python train.py --n_layer=9 --d_model=384 --d_expert=144 --activation="bilinear" --shared_expert_gate=true --lr_router=0.000224 --norm_eps=1e-05 --batch_tokens=[32768, 65536, 131072, 262144] --seq_len=1024 --train_tokens=431400000
Below are experts of layer 6 (counted from 0) of a mixture-of-experts language model. Rows are named router (the router's row for the expert) and show model dimensions 192-239. Each number is 128 + 24 x the weight over its row's rms, rounded and kept within 0 to 255. Numbers have three digits each.
After each expert's rows: a language model's description of what the expert responds to; "mostly gets" lists some tokens that are sent to it at least half of the time. This comes from a sample of Wikipedia text that the model never trained on.

# expert 4
router:135125136123095114142135128118137180138120145158185102130099148123130149121114099114172139109117079138075098130058121128108115102102091158152113
What it handles: Nationality and award words. Adjectives and descriptors like American, British, modern, and words after Best in award names, such as Animation, AllMusic, Drama, poet.
mostly gets: " Best", "American", " British", " American", " Conservative", " modern"

# expert 9
router:162126145128082123098109123148123101116141154122119154135132122124089096139135167125083135173144174121123114125153114128162146167155134104057138
What it handles: Linking prepositions. Prepositions and separators joining a head to its complement or attribution, such as by, of, with, for, against, and table pipes.
mostly gets: " with", " against", " by", " without", " for", " With"

# expert 12
router:149133099118131111162088088098104139151131129112129134175144112163123074133115117106083091113140107142121142181114130101126119125132101119140130
What it handles: Possessives and headings. Possessive pronouns like his, their, its, and word pieces inside section headings and modifiers, such as Pre-season, Relegation, prestigious.
mostly gets: " dis", "Personal", " Votes", " comm", " his", " air"

# expert 1
router:178160151133125088121133150138177092150087123143134191137118130178119129107163088091130114128086141090087129163135105119112120117153108095123123
What it handles: Line ends and clause starts. Line breaks and table row ends after list items or closing parentheses, plus sentence-opening In/He and verbs like won, received, gave.
mostly gets: ")\n", "In", ";\n", " won", " received", "|---|---|---|---|---|\n"

# expert 17
router:130140134092126133141091139113130117158122132130100102134142118141138169158100110130132162119108120130137134100144103105164125107144161144109137
What it handles: Name-initial consonants. Capital consonant pieces starting names, often Indian or foreign, such as K, Kh, Sh, Z, Br, as in Kapoor, Khanna.
mostly gets: " Sh", " K", " H", " Br", " Z", " Sch"

# expert 28
router:152120116172143191137157114121102123109101105110160148137137090111114119133133125138104079131141118151128149150131079077149119125076141094169094
What it handles: Numbers in infoboxes. Digit pieces in IDs, years, ISBNs and coordinates, plus final name words like Street, Stadium, Racing, Pictures in infobox fields.
mostly gets: "″W", "°W", " Racing", " Street", "°E", "″E"

# expert 18
router:127093134136132124150123099109144170166164098099149081113094162128112168154161138099110135149101107114113117107147103144120162104135138163132131
What it handles: Word-initial letters. First letter or prefix of a new word, often after a hyphen or quote, such as -c in case-control, C of Codex, con-vened, a.
mostly gets: " f", " b", " st", " sp", " g", " c"

# expert 27
router:135120135114108142086152127126127116124112097110143116128117119151177134141115182132146120107127109083169113100100131135130144149086149142107176
What it handles: Commas in lists. Commas after place names and list items, such as Thousand Oaks, California and Boulder, Colorado, plus including, in, and, of.
mostly gets: "\",", "),", " including", ".,", " include", "},"

# expert 11
router:100129143132142173113149096144158134141123160106136088145093066142135134101137105119107142174154127138107156063120109089102146132135095107176111
What it handles: Table pipes, determiners. Table cell separators opening rows in episode, election and chart tables, plus function words like that, this, which, these, because.
mostly gets: " that", "″N", " these", " which", " This", " this"

# expert 10
router:109127140098116115152126109143121140162145157135104113141126126124136103181132098168094127130141095138142128156103111161141160144137112161081127
What it handles: Prepositions and particles. Prepositions and directional particles before noun phrases, such as on, at, during, under, after, off, up, down, plus date separators.
mostly gets: " under", " during", " sh", " On", " until", " before"

# expert 5
router:133175133146134118104103179166151156138078129097175116123137134130140190134145119130110139088114112129115153154142165144144107145156164119096129
What it handles: Personal pronouns, name parts. Pronouns he, him, she and biography verbs like died, married, moved, plus word pieces inside personal names such as Yoshiya, Akers.
mostly gets: " him", " he", " died", " moved", " married", " father"

# expert 20
router:123114147153136162147141146110119120126098099144134165147110142123076171102117182142137110121111129117127118166069128158095144132159162156085133
What it handles: Copulas and auxiliaries. Verbs was, is, were, be, had, has, been, plus not and articles a and an following a copula, in running prose.
mostly gets: " be", " had", " was", " has", " is", " been"

# expert 25
router:162096179122114101115122066121116129131122096181124126129163117152125090167118096178108154139118127136117174114133119102161153139115137147134156
What it handles: Capital letters in tables. Single capital letters and abbreviations in table headers and codes, such as GS, GB, Votes, ±%, party initials, curling scores.
mostly gets: " G", " Votes", " %", " SR", "|---|---|---|---", " N"

# expert 22
router:160151125135142134149110113137129163110125137130100123136162110116128113085131144127146083111131142149158153120118118122109141097066164101082113
What it handles: Common noun heads. Ordinary nouns and noun suffixes ending a phrase, such as organization, service, program, settlements, training, health, poverty.
mostly gets: " fire", " training", " space", " role", " food", " security"

# expert 3
router:135094104133142100109112152152101100120116136130128131107099157083133127150111125126108154094170143122134119150181146185117173085074146144123143
What it handles: Sports career pieces. Word pieces and role words in sports biographies and stat tables, such as plays as a midfielder, played col-legiate, bat-ted.
mostly gets: " pl", " pat", " par", " cons", " oper", " col"

# expert 16
router:156151101158152124112069129155126119140143159144161090100121126100184153155156110125158148101101142134135172110108156117157115122081135157160176
What it handles: Numbers and name endings. Digits, percent signs, closing quotes and parentheses, final pieces of article-title names like Igarka, plus people, residents, women.
mostly gets: "%", ")\"", " people", " those", " Yes", " Stadium"

# expert 0
router:088119106119129118145095137147148117095127145144085140159121100090133102161166130137144116160151115143159135127077160156137121122142144111133143
What it handles: Latinate word stems. Opening pieces of long Latinate words split into subwords, such as dist-ingu-ish, inv-oked, fl-uctuated, plus verbs like called or known.
mostly gets: " fl", " inv", " expl", " comp", " Nominated", " exp"

# expert 7
router:133101109121111098106121111157097125138102154109149154117094154136100075167103166120128106112121134111149120110165139123151153100139138145141126
What it handles: Coordinating conjunctions. Joining words between verbs or clauses, mostly and, to, or, but, &, also commas, e.g. enter and exit, used to determine.
mostly gets: " and", " or", " &", " l", " cl", " we"

# expert 31
router:146110179126105131125113108142106116095130131149134131146152130146147131158130097134112154132109103119140118081152179130070142128137155117152156
What it handles: Month names and table cells. Month names in dates and seasonal text, such as February, May, January, plus table pipe separators and word endings after place names.
mostly gets: " July", " November", " December", " March", " September", " October"

# expert 2
router:081150112135089121118151103122162127138173127142104130095119142122106137124137095119146151173158129160085141134129180144166103123087139107163089
What it handles: Numbers and quantities. Digit tokens and number words in tables, dates, durations and counts, such as 455,238, 3:51, three, several, million.
mostly gets: " three", " several", " four", " two", " six", " million"

# expert 21
router:144161152114122134127121080114124106132158152123135085123146152126107168127130140104132089124113206148134113112096108096113141106123079117153118
What it handles: Clause boundaries. Commas ending phrases and clause connectives like which, where, when, if, However, plus year digits and final word pieces before a clause.
mostly gets: " which", " where", " when", " because", " However", " although"

# expert 15
router:125129130125113152133130139133138158089109081117097109121118125117109109114105155118137108104128108117125087144148090153134136154165104131107131
What it handles: Infobox and table fields. Infobox field labels after a dash line, table separators and digits, such as Opened:, Dissolved:, Born, Preceded, table pipes.
mostly gets: "|---|---|---|---|\n", " Succeeded", "|---|---|---|---|---|\n", " Preceded", " Coordinates", "|---|---|---|---|---|---|\n"

# expert 13
router:146136135117153166132126129122099159151166141134134129112161108129128106117132141146119158100166123102080131105138136107125104144120125144136111
What it handles: Institution and country names. Words inside proper names of institutions, wars, and countries, such as National, Royal, World, Civil War, People's, Sri Lankan.
mostly gets: " National", " Par", " Royal", " Marine", " People's", " Air"

# expert 30
router:104124123147095118096129154151115115121142152121132116180133180133125143150116141104171121099126128109171124135153160144152110145134149140141120
What it handles: Years and s-words. Year prefixes like 201, 199, dashes and colons in numbers, and the initial s of words like sodium, sorbic, sudden, sin.
mostly gets: " s", "201", "202", " −", "198", "199"

# expert 29
router:154134084135158112126118078133170134091120179152158138099106114087124160128153136104106116101139136123166128142140165134082105120142106126104096
What it handles: Mid-word pieces, music credits. Word-continuation pieces inside common words, such as mix, inet, ount, ast, and music-credit words like vocals, keyboard, See.
mostly gets: "See", " vocals", " writ", "Sing", " concern", " view"

# expert 26
router:123107118167157131109103131138136126113164118143142107135087123054113126140121107174154142146137150157097140094139137152157124102111141075144105
What it handles: Sentence and section ends. Full stops, paragraph breaks, row-ending pipes and == heading markers that close sentences or begin new sections, plus opening quotes.
mostly gets: " \"", ".\n\n", "==", "===", " =\n\n", "==\n"